Weights of a small mixture-of-experts language model, trained from scratch on English Wikipedia: 13 layers, 3084 steps.
Below are experts of layer 6 (counted from 0) of a mixture-of-experts language model. Rows are named router (the router's row for the expert), down (a neuron's output weights, with its number) and show model dimensions 0-127. Each number is 128 + 24 x the weight over its row's rms, rounded and kept within 0 to 255. Numbers have three digits each.
Before each expert's rows: a language model's description of what the expert responds to. This comes from a sample of Wikipedia text that the model never trained on.

# expert 13
It responds to: Capital pieces and syllables inside names and foreign words, such as M, Mi, I, Jo, au and im, often in romanized or Latin taxon names.
router:134130090154126145104092104091123126155111161161138132109150173127138114139091160148120085125115163134146133106156134107090140127147105109148164116088078122142138168118111139107121108160086156098122133131114171139112119120106127174109099156128128125155134088129129137164175144138139124182131085168165134101147107158089128138096153150173137131090108149158080105109109142109111127096117
down0:125126127116184143164151131114128121123105103145103150128127119097139074156095106118150106127106133125159132132152153129088103109188120143150116086089116170128109123163142081186121120163095174076123119101117105134102088099127129103142157112122163084141121173119128152150098136110111114104104108149114113144158107145123102138057092143136123145130096104136119139135130114124137109101130
down1:134109147178122097151103142165120131106130135103097186125123115158122141163123114121123122171126102113105102141080132163145123123142103121097136124188121146133139103151104112091166127139118119147146165123123112113125132112139117161171085096165149120146105135092104096112126128142163138131144130140136070118131107137128143131121120151079201100095172156115150143132114146142104104082117
down2:144126116086116111112127148162128122138126119111178138133110111126128119115092141082105105144138104128118120189135111111141130080124112168112070129127114109081106117127084120133136098122106134105109138121102129137120145165123115133127107152139134141149124144125131103120113125087071149126102142149113092176145136154067152139090141125149157120173146126100160137082150153079113112085123
down3:156088154138107134102132137087185086137139147138149147122127149146150156106168194118130113083091156133076118132125096176128130147132145134137172118120121101156122127122177107161145198114104102147159140143118158147129136143089101122086071110118117144098113108155162132108118150121102125133124145115130101098116137104155097161111166135144121161126174109148126135091134104145140091129154
down4:134133117125111137131116129122099153107160081150129129128116158142151149109125133094123075123157137144089130108157121153123144174112072127154146158110118130108118115130147113133157150115102124108148160153072165132139097176117144099077118104157109115117133141134143094168113110110129168142163135131088141137127134131099101118130159130145120065138154129124117105116103161139138129099099
down5:156103112147111128136132115100133140176127149113117083142124173117176093150137114141141126106119130121151109155084131133110166095156159159112119133077117108149115120124120147162118148131138112144121124103090081118124150135130152123162103100124127119094142127164133198086127137129109121104148099145165119145121148126139089060146146147107141112153074125156107163123122133113177119151099
down6:115172109132120103140104165171136141138108095100155120156171142108134089131140099145119128099101125151108132139087105181126106088103146150134100152110133120146128107142158120122136116099134101158142123163177124145123126104121083163132153085149090148168118131085117138149167107131156130123122110125165099149137112111103175111084175158117137124114151161131132131117106162145081118143141
down7:125138133115122105054134127138161097145139156085151129125147162129132130122136111117129145178122136167134126074173118124125104131054136154109130110111130127143101134114167117107091136157119089131128110129145109123089093098129177107143114105139116156115105101145180153091134103108118145105092159128102113136087124133126144151153160112118131142154128122145145158117129157101162147143134
down8:132168140091143152099095074147135082100117136136126149131123087098097095157115130150163124119120106119104132110062133140141120098126130102118121118082165111138088155140129152140118139107181088114155107088192158151127123132104103102137145118135136156097125127116175122120104062138104141140150118168044142112125142109166117132129149088105134144150131116128128125133144127141166127085201
down9:076146149150116097139144126128104106131119113110128114109115157106137135138140166147156107153142153171132125077140119137102076111114133113150136098105139088145105198143144175104145116145131135130106157108158132120168143144128116152112152137147144135154135116157113113080160131121164052152104112116153156132108089141164106149151123085117100142122133139137149130128162125124126148133069
down10:132104098108078146129141138083080129108082126115121122088146133104099140159127124106156123147129119115079088112157167123156107111166118116123112108145189130129083122130084105154128128100093105109124112106134154141116109112152107119095130136116115109122140147115127135116088103119143145126165150145106147127188128118128184096098114110113151158106141144134111140161093115164094139175146
down11:104118147176117139130112160125119179121092161176125146124112159105115104146115104098143129141099136144145092099091135172144119097143144147134162157104149061112121113147133161110120167139109112141102134137061133158098100168137113093076178123164162120101118116097156114168101115153139147144148132091116132136084165113138165122116159158146114102103131122137144135136149140136161126142115
down12:173160121099088136131149148123137136132158133132138150074071143147149102104170130128173131129124130092147125128136135110107171115146134132116090150150079121131124148095117111130123147095149121134123132079133096080137106160124143126150112138148128157111122126153126154108083166133137102170165101125177120136138137157119135169101057119151132149144131173129117098113120142079172116122097
down13:108132119141115139098144145118179160086132111139141139125148138128143144134117122123119154110155109096115065138122109150148141128121105123129117170153163163117109125142129118165145118158155087152108114098091141096090139152106146133162134145095172094135100133090094152117116123135122166111115123123079179156127152162126143167108138142125136119164123143143114127154119155129097123114151
down14:164102160148098106096141125120137115141123148140134143130131100095150102126142130136117146160173134138131119149123128108151141163132073114148174109144134132149154132146129143122115118125124074152138123156115123135096111142123117142112095117158112092158122150134145121096118130118132152104141089145107093138124162059160128163103128138115154126159138175164104114174113078159159143137148
down15:143094156101147066114116132127129134110143127116146146162100123118076142174109134121116141121144094177131128098149148132114113132124112136112130128094165131133124155107127091151150152143102095116119118131077179147112135094111131083147154160156140108123062089129162131147150088142141156144097109130114139150148104123126159127150111105112095092125148117144099116146099150127132121101128
down16:115138135136144162117160129109090110115139141093130133124113214115154128150120091151170139147183093101143116179143098145107156117067125111161117097160140132134146149159069124126150135136126134128102155116119089138080135122127135149151135148141101073098119157137139124132131149116183119091103109132124136121121097152124108126102108090150131145121132120153156171130117121152157123136152
down17:111132129128165112146152110151176145185126120130082133125173118151108108136131100133166167140129138125154122155134147132141086108135128137150167124079090116140113138137117140115114138136071162122129135161113110142105134135139147116140092138162114126084093148124134163124169121170174117146103203112125132078126190118098165092135120147144121143127148115171134155096114156163138140133131
down18:096116133142117110110102164153111167115103128142107134127146156156180124149124146139099100135133139123170125113152104132127106109085124135088152125146128128163149146074092114115116089187139149162116140152103146132135110170091159148169100111109140141140153123136114119103118169148122147109150127125161140128155122124100145191134128172154095180112101123150117125125164149117169093131089
down19:165150123125080096120166100140119195101128134153115139171129124119120151145100101145116160098138156135133158128136112166112118109114135161115155143110096160108065171162121160121163122129148126115102113171081123160140133155140145118143119107116168148136088144131134119112112155132170157131109131183100135085118122113136130120154157127121139103167087148101115136131152080167150121139179
down20:094150105074150096147126143163139110121152128150125154135100165119104147163108107091150157110147130143098158109104067124156110158123143157150147134130139142147152160173174106123101112083099124081118110116134101105138116115119152136139132145129122102074132102144122107144131151127095069166117149113154143091137122162115102143077110111145163104085170135135138138147135161089140110095174
down21:117150125093172130122139178104165134135122129130141174139130149106121144112117147134092137184071141118180112097102134152168134101101142156103097138149086153148173119138113116130102075091121148097187139120125106151150154131172114138132150170124153139125164138099116092150107109114119112143162153160163177118114140123120135130139146106149117124129116127158172101115147102102108118132152
down22:122086105106138112119121136140128123128100109132149140125084098154122153141152127121153127114089130108137134178127098110108098072116116093109171074107143150127105137151137147167144124146124121161149133109076153099134169162151204134126132133138136114138158156100099135112150106095143092122147177070098085086148194134130142117084136102146125111127121089129117117174089092136146084133086
down23:141168136105122167136074155111146094077152159160127194134109116122086148116146167183088136131139150110145152106098130125115150147158135111174138152114177115135133094104141107120094102178090123137129122161123116163144143117137134112148139168105143140140139155112158158147061134164141123173155163126106124176140135087108172123116098165149157095135148135125133105139138122149117161155136
down24:102102122105153127146138095132137099125143128151148096118122140119182107118102127134130093186092144136138149150162186109074122151129119148149156118140123099101124157114140097132154136179106120151146135082142116128095139145119142191125159112148099084149126159159152137110158100131093120127136146150121125147096133139111135133141115089134172112139124171162120122154146164132088076107096
down25:084127165119105156118167154136114120144113143101172184132084149105137166168146118132099129162121155170150105116118125133146149138105133130112132147139142114087155146143152143109153115143127137178110124118152110123151109116108116148155070139113117126126145164164113125101150124081120118136138141101179107124104080106134146139138139151163128112162170146154132122096150100123112121164067
down26:102140122099101128133121110160178113148116137112121144098125115144078154092150134128177148066097130096124126114141131117121153096124117137123138129131126112090116102137122178127133108129134144130139113126132164119099143145170121135141110153148120135152101085108127134122093179141134166126076132125186110150111135120162081120119106161129116133128148126104153119148131111138104143093169
down27:147175099121105121086112114165149114127143123127123114129077110140136121108131161092154149130138098134162141118127128130127127142122147146109127179122137110077179108133147142121116093091124146123102108088123119128122089132095132092071140143098154172075095126147123164150091105188124122092131153162159091111171151165117124124174100156108163130152114155145091171131098151131112132162168
down28:125087137133134153091131094122110123123138117124135098124153137148123152144150133106107111138138131150141145112132114145147110083148181088141091112106122177101104107151122163139136130144092154143140152133144116138122133133123087143128088121169123180132115104177125155130106136141120117126110136150112193114123117132098144095124082098107140143147087122131143182092123105121115105149176
down29:140124153155132128153100164192104170105117165105160145154141089124121067137118090148156119126128153134139150135115110115094112105093132131129116131124114124183111137113134148131127168087100132150100165131105169120164141112140142152113158137140122185170145156110114121116113128142105110132142132168138114107121145154114169158116136161143142136111133154136125098098123143120133170087101
down30:206122118100109109100154086112138128115140155150135125165129138146104122141116141145149140139107112107122136162147143113152165110129148138134152115101121121118102115122164144124131139141170136117159104145128163114100142107134132117143128113106123161119105133112095116121171131098164113159111158187103100132121107101173126139105113105108146162112123101162170133116151139125120169105114
down31:098137163115102190103079113169119156117172131092124153100154161084102129104153121137127143125125104106148132152129109111097099181116127150138114135126120100106120101077130113096110116097117155114126154112153138099143096108105134122141155115072157116137122124129118138153092149138123151138158104142127163140078130099094157112108189143155127164128112168147090103115111131128118129116153
down32:127127091165101103080149173082113088135128141115138138129133137130143160128100105122160109136128136163125150158082091154121143102133113162078169136146108111122086123128135172124130107144144093143147123075095153142135106118149157092092066138152112132179179129102144119123109136097142126120102148103135118142108170134090157127095100148130167160143130112098098096128129174123086139164178
down33:142122129138163072112115176147143180129113102112159095114169133131106101125116155163123121092135126140137129121110140117130113121112126146116067089129128106088095133116111126153100090138065100153123134118129177127125129137142116126119144097138143135112124124095160148130123105167129128119119151129109156101142133106129111135142101115107096087135149119109097170136163155148141161154135
down34:140163160137116148148119136131125128098161181181125158105168126101130115082141116102118118158127158100111126150106130163121158106140137134109116132073164119144098117163094155144155150111104104104135067180108121115159120141141122091131092157109135143085172066118116111163145108104120106101126171130153134112187086137125122158095109146131123145165132122128144161130102133144108146077106

# expert 40
It responds to: Sports words such as team, season, Cup, League, club, plus single letters like a, B inside names and acronyms.
router:145151107163122114094136124109117152148086137137146137142127156101102080155149122138141087134147121128152125085156137123126134114163160065150147105129098126093137143116097162160062125099064116152081159110125161098152136104099159134079127158152123125122156141116146084145150106134126162158128115150170117106137117149106144115151147161149095125136161141126134090115116135159109124103120
down0:125113137144206148125154113138136126111130118124118127166159128079140087120155137155175103160126142139142114091103149114154117119186111111148116104065104153109113147113122114129149133124119128087096078150058169144119141102119137162119121115132085113133128110108125166137114105133119126113116124162101144157168109122115137123085135142096103133181067126101095148103139185156144149118147
down1:177128144143121091111135104126114132127147117148116154122147126139091155100129123121132130155163127122127154096111139127188143169154149111137119129101094115110137109169109113127180134117138126118140130113123126154119161124119097138184066170149157108160095156164110096122146165148161157150141108154140143145157128128139154092113148203130157155104133139149166132141092145155072105101139
down2:103125125109146118113142161166108114078148122072128144140146091129136118118127181109089151153084097113117150157077104105135144094115051138111099138134138122112129138111085073116107121124100107133157109167099144140145126142083097155092151112128110127172136132128117104080135128088095131096125118132113119134126174174098132118126140133153140115123154122076145182089098168125142145138104
down3:194130123115126126099140082124099143137152128101118115129145154133126104125140144135136146103157101105091145155084071146122157136144124168114161111088126138123109139130148108121130118098144093110135141159125171145171107132113116161101133116151102102129070115114122072139142156104167094095092147097165125130132166143141102161101114161136087145154119094174168120191150102105110130104114
down4:130150138089131148157155158119092141130127138129138130139121132172088156149113126154139083109159129151137105108114127166113148180113115148134126171107129101142113141087117121133145141161135099147098128162122149150125101139156107138130176118123120120089088164078161096136141095118156183140145134109169133130118152146107134134127160116138126065168125117103092130111133123172137138140116
down5:106130112157080108122151082142137132209080151095117126101078170098164138131116102090116090121115143133116101161122096136119146143123165160121128117075114102159104136145130091131138153135151110108141132163106138153170108140131119156152144144098170147104116108121144143088135179131119085106110113130156116113140121123125133094123124104109136129183119123136131149053135098117147140128110
down6:134121099133117105144103096091104123118098125130167115135174140114133146164144116174064132133102166169124117148109141156149124117120160158120156114085134159129123128153139174152128120124151122149169115154120162131101102147135119137197138102132098106129132122095114103117160117151128112112118157127114135116108125137180146112112108141117179121112123145111141149128124154126116133110134
down7:124127136120129119076141127126087104109132110118149098118118122110109124126128137112097097137091104153173143111128108141126121141089115111113101105118082099158135096124151126131132173130129102190115151154102109105125112137082176125141117129135117145118161137177175118090107148118108092104062124179090145118086120191122147100129175122108132164132150120128142168141119110108114142132138
down8:140101142125150135145124130132157132121109133130096131163151117116097120182110101128085158147130098130126185128120131140149134131124163108119138100106166121118109124123134154136128134115119118111142108134143146166158165115144099126150135092113118155079135111125113098172137119140158158129155114177101106045104097111121124116137139089120180155136125121106137090161148137102160140152126
down9:087110189136124083124154105121109109116111143125175172155155101125138139172115134160108115141150149126101122099122074147119154126077152090099133114155153115147083144158166168101114096143127131159119121155182159136125155116093146131132155153116148147155125083160117114119170135111138133150129165115121094139067111134151098091133125090115103129131156128118132109108140130102149151109094
down10:121118097099116123120123150133099209126096136093118146135087152117138169182123159068153134168126144165117129142143131132101134132149157162114127119139187119115121111128114106116133168132111153110150108100136153114114106165158142107095135148097108130073157148134136130110101110143113130138148138070105098124129102138149137105115122101091119162147112166147113111169131097129131141110104
down11:116101118121099155103106127145140143139136160128125140151110109146157142146109091129166152118130140114167122124062175136142136119139157164111147140170102112088168117164139173101125117136080126125147171104109114100120103161198120114123110147148177119078118148109150111138196095153144146129110133120125100112124117118172178117150109160127117090083134114110141135116162095124150103114105
down12:139140144115129152109168101121127097188132138102131168124113093122141118149145111126169164135143154092156125148090128115114187129141109105137098133143126104135091127155081143126112138118134098134119118095138093131108115127132079125142113167180123121110148154140126144092137129089114123159131109127179141125127112126170123145128131145097136140192094157121103131105135110119113179134128
down13:127112114139150121110122106105136168094150106074134159144132110124102152132115170090113154123150090116144122143120114120081127101128113139159149179168131154133171128165126164117136121159114143107085077098156145150150150147082159111154107139133151149146089125119106141133091111122129102086120146145084159165132095130145155195127106117112170102111107154123153142129186148157104106124120
down14:133106146133088139074150118141168136128123159194142140121104149134124109138104142117126113154163105127138112155143115088148140135138106118175140123133115118187142150145158147158143123155132094144129125108157111111165087115126085151174112145103150119117108123119126103145129135129118149116134117131140084141124144134084109161117102160168122104130139153179161109118103166113147088139145
down15:164158130138151121101187083148108118139171100155152170152094129120083173151153117135148117116102108161132132103152119092093108130133119156151130108088134081148126137110121116160146130114081106108120121101108117167090126111162159148106153157120110137124119134125137084143150119171191176136115109175137136125141102119175132125117144117119114141124104107115156131122136146121135099147130
down16:130156145132136128109136144147155128094103145095154128147127145075137145155100123174149156153133114113143152128142131136135115122119117106064108112175108140084108125161145150088124140141098131100130145121162143139095115132117109149153145150168167092122066128123130130103111111103101118079138105117149134131142116151129125147099063129140148103112136138179136164125108082112144137124157
down17:132088127115173128132116116139117112144172110079151149115104141170136124170165112107154163165079132121173108173143093095113120144130135128143122114148140133116102144126113121074100093112106187148076122165115122106131139138126153123131108108137138132100145151123089131114155132117124110148117112142127131103118182155140165134145157129143112121149123105145097142102091105142145156112178
down18:108126085104114101113106159152139151149141130131099117156132147150140126123098192157127104155125147123127167097110149099119122130085106166081144107118109103175150169123100127175123119162130099164130109122115178084157115100122154134135101149157143125138133123095098092122093139123158105087133138127197163143132109117110127117194094088114128148130114081130105148125173113121113098094091
down19:149136113145160093131178145097128189144134120142145100144119137142105140142108160146120114103097091133130135087177119130145128159152080141117146118121127121069081182159094148148121102118092127136114153140099094142137098114170159115150135110141142106131120170106108143077172137143179130135129128156104097078138163133140126111167148135121136092165089132087112131140181159144146118132141
down20:115118108109103123137114162149144125105151112157122130093082150135108151151091107100114119150152109104104127148139104143118147151063108136120149100129168136111170159154126156172142124114130131076109120124139121132174117118128167148101125133141148093148134110110169150112178107144130053133176167101096113146115143101145096172146090134145153132100070148159097149141093125121119142156171
down21:125160146126113159127163141101139140130120119141159130091105124110182098124104114103109116149139169112157098108106186164142110115150169149151118135149155121132144141156114135125081120099090124096154150081128103114162117125161121147177153164119118128155115152159102179148134182092139114170159127126183142078144138110164127119138111086174143105147103174150108141118160141127142101149158
down22:113110144159102121123143123148142125136101133131134190145096097160130153151159085125094126093124125129097152114141129060124112118136149118088176082121126134065088140150135126136105118111124130149112137174096178138089150132172145120148138093141105118123138108124131167100128112084147062145140138129151108111127116119087151124125146162127128123115116150116136117163117135144164153087154
down23:182149157140117157119104164112160116108136131099108134147118094123118192110143101111156136125161146082135117150100136148158114129154115124149145135074146121147134147104154143102103120142171145134114138135103125095117128114117111084158127195172116134124113120118134144152130130150175124148135155151115124154130162090080160135111125151175131102140070098103141082104122150118141139194133
down24:175116150152129165195126102155118113102139113156140112098148126082148130140155144102119079160095130117107107188150130120087136151120139171089149121142104108150135132100152094105110135132136119126144119085136094140122134128105160185132094124131117149087103121147127134131117120093100124104147154160148119126090099137134120132128142132141118124131111171158132107133144132153104089136076
down25:087155128141113157140171153135109148102166149120113133108119113162129155140117132181107133084156175143108104093133178134188136133135124141101134161125168126092117111121131094120140138115102138174136102168128166148109128161089128117126120123128114123113139157112122111129177112140158127104104134133177164116115103090147184124129182133112132139164167125157101143090158118119092120123068
down26:120095140070153134137129161130122115137156115145123148151157092125085161109075169160159147118092098143156130141141143125113165100127162132135144087158161136116093124122117164170113110126119137083159090129127149115120129125154134113140134130147111170145134143109122100113140188113113178116140088138136093104122155115096128134132091113129093133101140092106132149126123123176167104130172
down27:137146085119139147129121100137120106137097156111111120121083120149128098096083139115152153091122156133150077113145099119106092142110120131137123153106148154125082111134104115088090091140118130147091102093157115089090108121088136088142116110123161139124103151138085124136114095110112132103120099134161122153157133119110142143119089151108138122132108163135088145136098138157151149181136
down28:116142129128140148105146126128085134148096110181137116142109147152129134137136145148102127128113129156189139113102110142152122145091131085120130149124146161148101132122109135146154072118102091123084088144154120148115132132095165127154121122179160153163133127128100152129091110148134108143134120150116148081071099117100112121169108143097161134143140121110134171105112088127121093171161
down29:133138178185134147147119161150088167130157163092168144172146101149142114157131112122161117141139132143135099155125118110131108117086116138131168104098148164142136133143126149083163175127107171158128133161125129092140156111129181147123119155127112182146159130181143124111116129115116117117138130150171134115109111132134138118109128106143139130144128156151168143150158139158128124089108
down30:144176108118121163148117126116080094097155108183180143196123105138117084161142135139138108172119106167163131143147113123149131110050112139109111121108146118110071111138108104160127127146176134108117182150116165137106104091148101122132158096095144145128119127123125110096134135121134113147114128123086099152138132092130139129090157113118135129120134104157111117104125161126183113141101
down31:119117086122088190137125121122143160141119127114077191114136123152133102103135133080146155151148098113185078171142168120142115161107135112124160142133112125114179088119116139150093098126148115090115131117140123166106145088111134099131115105086121118142135125133120136142065069129127121158138105112141128143125127115089152089134172129125120132099126161138143101135072101096112131177152
down32:122125127125128159123142133094117077143116129102075166121167150140158149108088132100171113149123159083105110167150133121096146147110094137140169094146112101150101161151107156108121105123156115105143121108142155128129111117134133124121143146136090078120133127157101093124102156111137093132133095128163058136043154127108095091086123083153124124123076115079120071104119147129119118104120
down33:085136130148125121101163149157115156128152114112144108112105148133142182139118151131139132120183135104137127107130102124104098149148143132100079138148148108143118096122101147114130123113075129109158116074150154128180137137127148129134133113125124115141126112082137168132105157116137138155132131073150114131134153134147094120136097125145095159118113094116118161131164106121143141105108
down34:115122153135113153112143117122159139069164159142118097108132102147106112091139089109135113164139148114131141115137146118124099143089135112100116065090148111094112134108098140117143142140122092114153113155135137132168140134151088135112103151151130149074180128116078108147142136083110171061133119118160155129139128114119089110140132135139115160153112126102128124130093152144139113108113

# expert 24
It responds to: The -ly or -ally ending of adverbs, such as largely and drastically, plus given names and name starts like John, George, Bu, Mar.
router:128071120143113169122101123100151131128120179126139168129139159090118162123092153147114146124131114105159133101131146166114113112139066105118173147152103087116168111148089111126118123126095131104091084153175149142123121077113105158113088182151142143145117141151116105135127117114134127114128154144137125129133118130132129102116132120104091144119118107133109175143126088147163151091132
down0:095136112144146132148143109110114132123132082123123174126173140145101137140140131080124134141143138135177114139113116104156096095173118092148085127115158156149147163123100148147114130083113138124102090133096155113153135115152116103123134144177155156127142109106132149144099115113131110102129111073130129151145148105086158123153088142112107090172073104135146149177126135163151146138140
down1:160102125130158124117094140120118130105093137130121178144113092127130162166131103150133147120143118137114126146136121146125128133133125113139141134129117141121123127151085126108134142128151139164120138134130100152144184155164084149125095125160129137132135152144116126132134112125170114187144120116093187155167122098082144140133116143134163101113172159155125131152187115165162110122150
down2:107105113144142116099117148158089123070117114084131141123084108151160119099153167099090096135125090139136127149118126145128136091135131151155107151116133116085136140103113151108166095163146116111133142113101157175158162109126099141136126117139116123185163115133142125134122116079110152130105122102095101157101138168105163154116116130122084144131166160121099095107135146086170140139135
down3:116092163143075139125109134100132110142132184105110130141116155125089105104163179138141130134098104125149103142109130136109125144159107175148164169077136089106117136118141140121165105135140100115119134102114141115137111152114085075161131152161134163120098091139158105137164132113108131160121129146111109115131121133170090133146168087139127162155137110150103112115146137160095109152125
down4:133134143102156152174139188134172116117128096154110126155123085159136111169134118117117106144136135169146108117150118127044125127105131134159188184171126128133132138138136154122126141125150156128129135138107162124128104107149140117089150106124089106147120171136153115148112103107133173104156163132095111139110060142092107132102110155143138094105154114135075105138139140148112148120115
down5:117089117148120140155158160095102155143155158125112157136089164109179089130108116143117147109126142117118116091093134107148167114148139164155100114122103122152144121135111118119165124122125161158081125125184121158127124145120140103102125128133145172090135124127140106105135135093149121146158095103124099142132084106126149081134109117127167117149130145133147187135133130096153126177125
down6:083127133160157129084104162140170130113114105163153121133119118165158096181147111104115111128078152091122162103091141142112094112144183086114147112132110150127101125130170138096126141125142145142153092125099143157120130136076117127164122109136089122099123128111133096120138127125114094119140141173158118143143127137146137138080166145167146109099146124116137105140121151138087134128115
down7:080162139099148087095155145133131132151130126104159151145151157128154099092131091110140157167113073148154131132148125109151122125102142137120140140100086098171128104107130116116121178122150105113136124143078118116127117112090136115157070085140109175129110114125132123110090148103089095087068079134103114160129123122155111116139173110146123128150137168148131134105159125117111139153120
down8:122143111175126116144133093121113090123102118146123129165157145136118126156119139127142132078136135129145155097151133138143147156142141093126125109113097177130121127139147122136096144153096114139159119180113142154127105138154129121166143084107091160073135129159128112135136142141127143132149142121110152084113106174122099127163101099145141162169162098139096107119126113113127137089148
down9:140187169114127151179134152151097123161105161120113088162105146139101116148133164140109128114161146180162134124089075110088120103133149130124164108116137068147082147108175141116103139165123126157098103103150125127119164082112118133119131091119128135094117136161141126123198145118140144120118159124139108162122117113145136100160176128116109153147124146173140120128130082137146098162128
down10:175135120111141081165117136143133143113097135075111115142113143135142132136119151068124112148107118153109089103107122113076098108117176092122107105128138142112144138098105071121107170141124113138137155110152122138139129155123130125135102182130107121159140120163117116129091135104100117144134130145130120160127122136122135115081095131099122131113114169145121109152097092099087126127085
down11:108144145164118125123126116108159121125116134162104110135104110114113156127114111167173151143181155112153120116081189125128125131169122129150130120191149113131115122165136126128111133137132101136125121143151167094099150154167108087097138148169166109088072122134110086147184136159131121126110105115121156127132125077140137137111095160097095108091078142124161128115135134112139141091174
down12:167151112082120124154123109154133109110130160118104129133105126096133150123171117103122124145081167106094091146122120116103144155138125147079117155112107124146147176134090097168127158121124099115127134114183116122146123134099134095106141150141088174110129098140154179136115144099135108164122139136144149154124134173161102147151120140088137168184061147151145129131151094138126120137129
down13:117149125139099175106105148095149128141159144106136157127159115115123111125187139090101140145174091123122107148114105126109135125100146115159147151131181112116111130131133142152132096145146118121114139082118146120148112159143143132125163097103134148145082120139107124138094158159102169116111139146102165158151110154136130139124145128145153104159107148168108129126131166128154142102112
down14:140143135149118124137146139174143168106128142176148104069140149137124132100106121115134121135148117087121152123117155083130164143141133138129160126181153106158135136115157147113125119136134155140123146100118086120130091115103130116114147104113179131144150135150158118124094127140117131126127106109156096142105129162128091155118132132141095106132120108203158112154110126132127144135132
down15:125159157148139110106156136127146145125159150113177164124119100093085132127126142144126134146153093171125130106138168116109124086126132107102137113112158120137144147129109112157130147105062166095112134081093155123146132065173134122154139149113130153136115131136135156106121123137157163128097079146138109176150114171177148116124135117120114163097122131084112091123137130129159096115130
down16:121126128146119116143111118132097124113116126089126148128085134125137138173155059148123124149161103113130129142137113152138154129130135125105121089090108173145081132112105146146128077131123093117174153083118124120075130102104117151187115126138118142107098130108155143115136123130110129108170185109144124142135132156142121120096112129126138108156159159180168144112103073191123123115182
down17:073143116106157094135157129159115136153156115120088098131120125143110142172122103171161129117124129164144057140116165087134116127164079133119141138109149120189159128144128154082098090121084130126152131150125078120137139167077140115101120111121127133124127130114124172141119141167136137170089142149104120119142150110137133134124147129122157149132103154176153150116097110133133131143120
down18:137102134126110110119091109129124165125128124130119113151163116136129133147111117109123106112102155099127142149116122136121119115145132146111152106151108124151157161087132139099070119171102128145089101117145142114156109150124156165138159108107180122120093126177145107132127105140147133095116154161100138142169095122118130135126106106151115117125099120196075129107096129158098136138137
down19:104134123117181125122145064112103153170139128078153104158149152118133136151124145156151156144113124130151146120126112158120099090146179114114143094131093139101152144174107169118167144133159135130104109096132143118120167109123100140143182139114173137126135130152116145134145145109102124126141144150112151117131120125114127151109117134089116098101151090141177144129122146142121116149098
down20:138127116162142105152120140170137129150102110118075119093113149101137123122121100139149119100159139121103134133134101147128131087082102144096148144140122128153154154150134101103114121149120103100109185133127115150142158134087170109113131135152096107108136117099119153094124151090167094162098117128153127114127173149131125135111147076107142130100134142134141097141123148096102144164161
down21:086133082143137137129141133140149140151138120127145160067103148150141110107148163113077109156116161118157117109137172144175078095149133165146123094128153124141147142174123100152095076068073173085140121109106103106168107159116122092134156172154122157106152142124105131158127119155115143095153143123137165118114114133132178112156139109151106127198126150186115121101109176139115122117164
down22:147111092160117112074126114114125139110087112125116138149139087132107153148147136122144105136143166101113113075124109074117131096134080107117171091083156142136109131099145145122106153126140168129145134086123203103093163128161146147113096122076122140094135114117131120141118190122152117130110174087155086119139164142116143110120140159173118136102100140125118095174125110155123116148120
down23:180143104106118170146119159071116104139121094113126127122057114153153113166163172100116181111147132109103116115108154113138130126171082127150114138125158130151109130090114150110100160165137104117115124143097088132105140139122115119174132159123148135092135154090116126174098163134153093156147146151094125089135146108107136130107149179160149129168127108137124135148135140102143131153084
down24:144138089117147154091127088142135092142127103104088107076117186124139107120111128126144098157130125135109133171131097093125150184109139137122157131148105162090154148107138114155118203147137143122128158119121107134123112149131118126178123069148116085139133162146131102150138100089096146170152144145152093147114095155149164130129135105106126140143136199184124110140158099154103118077102
down25:109150121088099124143163149177160160131156128138130127131132129086132132136170156156123112151121171142085131107131142109184130157095121107084140158103121104105132147132117140149159115172140109176120117124147133121116137125134118118106095137116135070113110159120100122152142101177133109092139099110185151102113110075150154123117145124161115128167153142133134096092154097078127125106099
down26:166121132119131134146154122111172134130155119150115156105123120131130163122086125126145121129154123103128082114122117108121118120143150163123162151141146116092098111158129169187130138130157139149155089122114155113116137145142112116146089181086157123164144140105145142113128183117103172130105101093115155116135109113102110109179085161122110086119138136105126121170113136133141150115102
down27:154114090146127106154125108103147137131132143122097153091121112141178149135109113104131134139097137110145083101134110106108119105128089149117124117112131147097147138159090092148088108119091121113102103052127113146113087130141110092101112140109103141146131141114126135153122124167138098144161083134185097149163151127086112084150121112106126102183111168114116146124137147103107123136105
down28:136142142179159114098106140113119137130086145128098135115145147118156138139096116084071134107114132151110180130114107160115145082168157115110150107089131129125127148124132117163154111114083118141146128093168125142152129144117144135141099108111140152092132120109110143139159125142108114157155126144067164093132148133132140109104089115102118142129095113164146172120135090096124156165170
down29:144150119133149121139135120188087125122141158187117115148123111122107133141105108119111122103097148167130128121156106117095144127126135165170117120115141133137139118106131142061123171125110177098133185119127088087188160148135148122164143145104137183134126130174127145124138137109146135173131137135105128114129145129102142109112126095157133146122146144118155113109146081128098133086133
down30:135184115125124175137124124148160068097146135133142173152107097144128090155147142088104107150117111164145131173157155127137135064115157156137112152128154098110080076124137149121138128110156139129131098095134118163105139130100109122138102145145154147150100120154116153140140133100124082175132132135098193125115127117132153146132127127158150091106151132164090142120135122171133111133138
down31:158146123128106151118132149130182154147098090170137137139128143153112129091160121162146144113138108102170087133129129114130143168162135126135104136103093109117185083126161145167102156128144118151123118128114142128144159098139160113119170126130142152148130100120114151125053114099139163098141085092123109124127151120066111103095188123185109146132073155107114097172138110126136098167182
down32:129145118126092146166155113117083184112131119125108127115135116128163165110089139123139121116115162143122165124099081128144095151143104119138171132147105121129081180100139157147130154140133094135146159137141173165107098096132151104119094142175109126144144130108160144136084148127142106105125126124194079149071118160136145114121113140154106153139108106087145116135151153154156149138114
down33:099129127136128106122146096098119152164088109153149126102130128104116131110126148132137116097122144100141144097154152112120093109121100123121099138105162153129155134134118140125123127119062131119186128062174113102176120126145141088119114093147158133173135132122146141135099099138103157141127091085124150109111119109149152123114121126151079137118124139121092194134156129138117144119132
down34:146114125119161148130143118148150152116150156128113104118127125126123117149121130129123082178129181140126111097135144143141133116152158162120061132054158095086129113171119139151157122146105135174103154145130134092149098137143126137187103159152103144096144115083115127167107123112135145145101169091152150157132154165117125132091131084090188159163127154134088142144140138134140098150143